config = dict(
    n_layer=9,
    d_model=128,
    n_experts=16,
    experts_per_token=1,
    d_expert=160,
    d_shared_expert=0,
    activation='clamped_swiglu',
    moe_layers=[0, 1, 2, 3, 4, 5, 6, 7, 8],
    router_score='softmax',
    normalize_top_k=False,
    routed_scale=1.0,
    balance_loss=0.0051,
    balance_bias=False,
    router_noise=0.1,
    init_std_router=0.015,
    lr_router=0.000496,
    n_head=4,
    n_kv_head=1,
    head_dim=32,
    vocab_size=8192,
    norm='rmsnorm',
    norm_place='pre',
    norm_eps=1e-05,
    positions='rope',
    rope_base=5690.0,
    rope_fraction=1.0,
    qk_norm=False,
    attn_scale=0.177,
    tie_embeddings=False,
    parallel_block=False,
    init='normal',
    init_std_qkv=0.0541,
    init_std_o=0.0,
    init_std_up=0.0541,
    init_std_down=0.0,
    optimizer='adamw',
    lr=0.00311,
    beta1=0.9,
    beta2=0.98,
    weight_decay=0.18,
    lr_head=0.01,
    grad_clip=1.0,
    warmup_steps=517,
    schedule='wsd',
    decay_fraction=0.69,
    decay_shape='linear',
    final_lr_fraction=0.0,
    batch_tokens=[32768, 65536, 131072],
    seq_len=1024,
    doc_mask=False,
    train_tokens=246200000,
    steps=3927,
    dataset='wikipedia_en',
)
Below are experts of layer 2 (counted from 0) of a mixture-of-experts language model. Rows are named router (the router's row for the expert), down (a neuron's output weights, with its number) and show model dimensions 0-127. Each number is 500 + 50 x the weight over its row's rms, rounded and kept within 0 to 999. Numbers have three digits each.
After each expert's rows: a language model's description of what the expert responds to; "comes before" lists some tokens at least twice as common just after its tokens as in all text. This comes from a sample of Wikipedia text that the model never trained on. Tokens count by the router's weight.

# expert 14
router:411515490498519534483610535433517496474433499475466553461458494532492459509586496514568408473505541526482406512432575576474532548571506545480491480468481493475490530532463445556470526520517485400445499544563498448404553446407601611497400423397445558581508486499521507518557543438548522497452486401507405403584490518536537544472396469514531582524525454425480523517548487476482546543505
down0:494544549495525513437464508604570541547470488525479376472491531554497585464477520425443456473511536461501522535525551556527500543490588502531388582510502484502573518487447414459529451507510439529516531561577582523395445467458566531609510470400516528497476514590455465456500433558506451447501469555470496415474568515489516499549479393509518495540572497481581459393603527410488519527414
down1:541533592552520514516486536523535490571487447420591590475464443542536509471520489411512461597533491418582543401493487480377387480487528478529469528449564479511504490493520542443521516500543505552514567566544588485550439508452493454474473527523524458500567491544515521581613499492497449414568500528561434559542590560592419480514451492427483500453479489528502515552472511479593425478370
down2:561551487544623500560460571511501567570415426474518481539458462457484495472499514487381500539501444542443473496518461468482413547495587489543449553456447429531496552519559480469537421534467459546537532534524575503438379551519417476489470567473444453505499559458491504551465388533485405427531486454418587497446528494518480498608577546548590529519547436527455467474501534459505424434426
down3:610613415499574549519504505610539526535531449540583442559466459491591497457571500446480528512516496528539565536509411497567442476500544533640484523441438506496510558560559422492528549489456437514498524586523530478421451500533461443414428495492446480471376542469520498516467423511497449415519433445445545527493509531538472513517550612539529544551507517521474448484569554552512459420455
down4:539587486565595510566488516488476531501431434435544443526452501477453458489528455464456532457518468459421511557478462544500454454515586550589439438489495407583524513594603439502537581591482490565525588507507579509479387561510450441556491517538507460467477421492488517515540393542458480442469487444469518474443522444556431503580454510570577490521564450615516494517562458532475453470438
down5:465466383446508456411477482475423491472553538506515599531424476518568554425490551580550487468416474464514466492515449483556491513506515430450531490607529490505452491433468505495419475405519621599520405543517502449596530492487667470449531491456545522464528443523558436537459636476445516559518511484547484508575511490544509565461537451488499536482467519460499523513513410442543472526552
What it handles: Sentence punctuation and connectors. Periods, semicolons and compound hyphens ending clauses, as in water-based, plus sentence-opening He and function words like was, which.
comes before: "\n", " The", " In", " He", " It", " This"

# expert 1
router:410527484497526505442598554426473471455424473503485519487507495544461498492571482478559405443435559533481384460456563518470524554572484543440507486478458441456510519505450437511450503502491501408497473546609473445429558416476589610468399414396493539563500528525521489490592491469542570496463510420488417407590501506537498551492419492483526597512518461469448515536518455431466517568497
down0:445514490552475524518461453473454458471459514529514439460567475392511435483535552513474532518491630520532462498552444521501540518516576568451516523585491508548516564516512539431462522452493486532471591517562554408536539483485548577585539444475520494620458564358583475479519661471529476423509438512432432564496548444523553508452474523520493525436505420545578481478451565434488445507553
down1:479548431542530514546496502373485471431474484441439511451502467428477554483558467448517522493526498487528647490547458488554453516568545434549530537558555537523556549486514467481524541507524465470477569556534501546523527495522530387523532550514509534568557548444544585553358588491468538480569420469507499587460468432567365533541554511406472521468506485533519520382482550537471466426429
down2:422502442540544432425532406579486500535466438446424488514387528565559513421465422451431491478430421501374475531551483539530466446478528525409499542500497512515512543595609473513464498493529437566555454519532526558423445560533499481450495584518493484508606499418568454521542461481412396463540412452437487567511538478444484478520504468466530442491499435515565489576500519497536450462461
down3:513513449521516509589475429499575585440459474490490548544466483531604520447575409467435529434568498526553551581525499477416476430481451455508464502463477509506573523590485568533519496475580496543452474507492578497519437382529423515607538552486494464572534550488564484481460584484490494461523411437438496541551446501515508478595519605496532511595532443490478439521551585516506426541616
down4:483606533484533562545386497484533568509505437588511467515483457568520544478501498493470521510447499480548539498528462512516424461470579525548486550496476404532452620526539510501538529503507500521543527550537572485421410528570458480535470593507434464473481511452535481504467345501405519406527445469411527470464565518452540562456501552505559555558543499566498394515539579514542421367456
down5:525535494502558553533487461508379565587481506594558501650452465427436547531529523440460595549515486423515529549504522490533549493479549539535451479484518445529501533529484494544573506492502472561524433561495565495481448483457424486531529553516486383415583480502531467486493405520407423478627499453496566473467489525434464537452566569473528539528502509573498424554491551596484469385496
What it handles: Digits in numeric data. Digits, mostly 1 and 2, that begin or continue numbers in tables, dates, coordinates and measurements, such as 1883, 16 July, 91 m³/s.
comes before: "9", "0", " |", "1", "2", "3"

# expert 5
router:430522514519506520464584554433544445477435523487488555483470475548486456512577463485577415483493551533484388523428548583452553559595497567482489488434452481471494504466475433533452532497505472406487528547574486419439566434421618598468437435413464559569517464492543501513545518442560524504443499406517423398558490478565533528458400466511534594483541475423468526502533467495472530532485
down0:578566474576497531509540472461370471403519453430471489472483457439499462483531509554519579472429497548448540478488446546497364461575605428551511523381462423516395525511583494458585495490448415467485488599563499554475522527542535542507478493479466512428422473513524464434450515599506448480599523472520536502472509486486414525490425515508535558531538463543532509484546501566544405453484
down1:422504490524510555510554499472491484485502493507556499452447522508509495392549483424562521419402554620492425450466457531464479451550539597530466513427534588592455561466540518490456495459554471617467586562536525572519406499454496517485432612581520443500479583477504480468441616436481448508521502473519466533555484472427520495442550539464537465452489593487423436486523481412535509486424
down2:580477478485480455565483499445458498566575535453548456564463503552443584598484462430500593484501510462543530598601479529468414447483490506546515579473439360562580458518432516388556480467515490538517482536473490509441516500588473538556418528475472419513460523385582501512560492622493509431539488548475549498472554450455554447532475520447536553522449439541514498454533544519499444430481
down3:450563462608469559616546489564493394548509515596560559519565513498446532486551516480503461558487574457570531516543516542482541492463541547590457527486490451538461461437572563509510458541517472519586513407432486529487472512533483539444515575576481459491444400423523495396478491574544368413547533529479513477394576532555519457527541529487485453574496510506444403562527535502461544500490
down4:569490480539486591538522530537445489589593429548503523529496509549482528470570511521414517498463482513575545462484467499495434508536564497604485556457530363559472650554583530447558531562538502568497435471521528465496432550560441430514490537543579454400489499444537510517472455496501530429535549592437503530491576478473431483506483497452588445581513483434475426533517581457576523470446
down5:518578440507485576554431512524496531500484477535534555539491540532525468433504527495454553540444437517545509547470445513474442492495514535655481618478495422523430555512585538519568536494539476501505525580489548558446431496553413442498475597495469489417489478415555505536449393500463416485537423426434508529500570486444554518437517605528576494532549470584472408508531541549556436424464
What it handles: Line breaks and name fragments. Line breaks after headings or list items, plus pieces inside foreign names and words, such as Abdel, Citadel, Mjøndalen, Shockley.
comes before: "-", "\n", "|", "==", "The", "==="

# expert 0
router:537698481439510509512504462509505496467552457492549474478534519490484574525460554542521608550364489475465545451544508484602496465448544446512454570532531438613516521487526448463516510469512539517480458487472584532580463489551443420556540543502563453455537472541497441430502403556528482399506453564508507570436557560452421566553520558421506549516487498577518414496493512524508416498513
down0:470476542492451495438548549425508474488480437579515617445556527509673523453513444450529483526537534516516528515499494494471469495443509445475476498510547607544565496557473567512451446530503512550551568502505503590526470425467483517386399547496462474551444479466524468568500556497470417483489478500526509553356540497475582459556479472399445524527457443473406441561514392583466539503453
down1:435520502499606460539449468502552537492421494559600475484497525554537467571460430518472461499558449491535449504455533547492491445483506523528513487425429491390484493519420398456509487468525474497445551441497519448364421605548497442489542520489500516454476431548511598469466515519496499528534431534509519530517432376509463518327509604487543479483461585619471460500513510577507471496460
down2:450547506579525454607491558567581578518487538495608463546532478611544486502450557441461505356542501440570491528447586532571496506400451493581486505468527449458443517419458532493497468521520481545516473556527452450438496521489515504484572552450450465489444531504447547462470536532475477484581490566535481451526486437447439518404471502515517464525548586529611368465524457601519549486498
down3:425498511565500556482614563466500481482413575467495450535507508456455470512536471518451481518487525544465570506440431575509500540549485536496408478592586553454417444474486425460496515496587522465468436469532500497421497529467500580474380401482527482530501471465477567461436512526532414536539500388527646440464509487483477395500464447442497492389560503469427444413520545527517481444469
down4:401404443496522497464552530450468527403514493402523555474470499524593501518462412518507457501560419474481434511519522414480429628514520530477539553525450519444551528522467484430545445414518465610468531457565491494578502494507548516560572540535472434449440456531481492516500563485598498464525579529572478595489512507385510487468502487442494474452491531543503521481478641408578464532431
down5:477489471509455445529566511499458514429522618471481576522433393580398609490429523481451462503520498467526500481549507500542440508560529513489499426489521409546517515511429532505512492460423553515499420559575457526587558522518521508547442429504620515598501416517474515492507542514460512427488475532461448445487526548452540532594602415541474503532512380540604507427520467398504537478505
What it handles: Digits in numbers. Single digit tokens inside years, scores, percentages and table figures, such as the 9 in 1995 or 0 in 21–10.
comes before: "0", "8", "9", " |", "1", "7"

# expert 13
router:441515507520545527460612539436524499451429502497474526457446493544493484503603455479537417468503557543501406499438555553459534555593500545504500499438451458466503519489495448522477518520489502399478485559598488452420565430427607589456405424398473547576481500494521540543548521452538540513452487396523408406574507481553558522471394475502532580517519474420467528516528454471471545565488
down0:495540493429499524440479452545567547529499548514540437521546455484545543505406507456341457418445522365415539465427464488475562509491573526482505485438507400474436495536493504404467563503486498468469529509438535450474538549470448404555444546560531479488497574544549507539457468554559524423386465386442543532480535489472443518506559506536451472400524500588479461473560464578454517468501
down1:502529492502536442569456521374493506467422490389523532486407492522478616581520478466543533538456454495521523466436598470478466450484544494473415537453447515445466537515507499488429454562408462528485490419481491560498458608470434486464484564509436526477420486272545399517505509509457461435516520485564545538511518573426435483483531460478465499469544464529493432494483546479524463484467
down2:498555451466487579607528548514482381493468403573610548561430526406569481578499519485546578571587467485482485614548449484461534497529517436468462579548453457503521471535514542491414539538515537434440591540485552516495403607523416455509410479567423473457468475494478514500472413555459444474502479472488547473463473549499543566525540461514515523494436501478487507490578483421520424492459
down3:527498466509551535584535476508522487543522511508516414489513484474512522528580462458390521528558522477469588438516526581478540492565481523547465502430431456570446555443559512518507551559460437631543574466542525491448461616495470434558407590547494495427565518396601539493495389502481392402429476461440480515489589466473479524470486508458501535520568443518486506557560546468538478483426
down4:455531546463536508518496402502480575468518556460514478573473446423486485494484460502452486426640437382474597519467496454451484486539618481559440493532452440530551441494455511523524411553606478557560542541556486556508457463518484430540523564572459424448361521498505513526546437542515529437554554486537574444641526497504502476472413469495482511460563495476454524423453554507495489484512
down5:484505568531557608416513442513452429407501484506505571489562491517459492591478451409432467667567505517509554513529512468532552500494536563423447477495490454584451458502529460516607547589464522502501504499402577494546388467509507536555494422424493484495586475471490511518542615540569593480502530477427478566521429518485430525455509476549487532482472474519484489449570469517558412477510
What it handles: Spaces and separators before numbers. Bare spaces, pipes and commas before numbers in tables and career lists, such as / 10 / (2), 1–2, 0–1.
comes before: " ", "1", "2", " he", " which", " —"

# expert 10
router:471496413525446596478477495515492490453498554424513509469453506459590451391491505598472524582551513511456564608588537443576433392440507450602538590439462592503477498535453502473529507469555450560541526420488492515613517484477510490458490529551403484547447591395532521505465528553502466497452486574471580571516476434499520464550439455503501455466516470480534532545563531469517532434568
down0:547454524573562438465465569532559502545566484505545483527503492565466525503497513538535535461565505428466502492526507494536476499531556447434389515519426593415553504428514523479542402581454509512545457575584446552405456548477473541429517504495554526524479454458493530505429571426350558507437518426553555485543511491353565475598574426489499532598496457455464513508558493506477520497495
down1:449504523514394535406539537515503469476453521522435524505490559563490457466533557602548462496387480480461464497495520480519516418494430421524571523519557721567501461526523501463620506457514512524460489482538482489586604506506535496480556440493493512556500526593552539465519627514528511523535530482525483616499503549495572493521446480536505479426469496513564524428551535577408510543499
down2:557445536437493482488573497461560607440548473533476550459480523561603495505403532484559472550540553397575473434501533535483547465586491442401491427556517469461499471532489542485524494407427599548410492553563527493487469484538437415473513487448541586438516470458531519512496501485419558450467475533504520559477569494420616537537552442459590461516470427505395493551505516422536518553478
down3:436522489518524537506454504426463550482511493483530505401478527537577469522530486505507497459488534475537475502553442521484528566400451446590509612574508603493596509483440455426527461534447465443559511389538428447454642407472498592448524584512499521505475531583528497544408471473465502539483484516465425533507453488473557436569523459482435522476534387548536537493475492593553563409456
down4:580573488527396473485598516520508528503456464537426429461416513471572479478546515513542522479557467490502555576461498544519556437513491508598521459487543618439507473489620472518603526469522451479421453476502463506542532461494573490503464409477457509581587571543452486561683593562476556486435484479495517502586441472537495597438538463492528449495525498456490591509538510504512515483484
down5:481492462495460466475456489480426468371430491519492481445442488447536440511428507498493542487503605420475489539615529442476552344503481486528528499555466522439550535498543389483505520489505443382482461529623477508586437480508474463529532457613450565487548570503514517423488567488524558554548480472529603423498539540516481546522420464498426442417485521440491436470518526436487483557531
What it handles: Common nouns after determiners. Common nouns following the, a, this or his, such as season, film, team, analysis, jury, people.
comes before: " of", "s", ".", ",", " in", " and"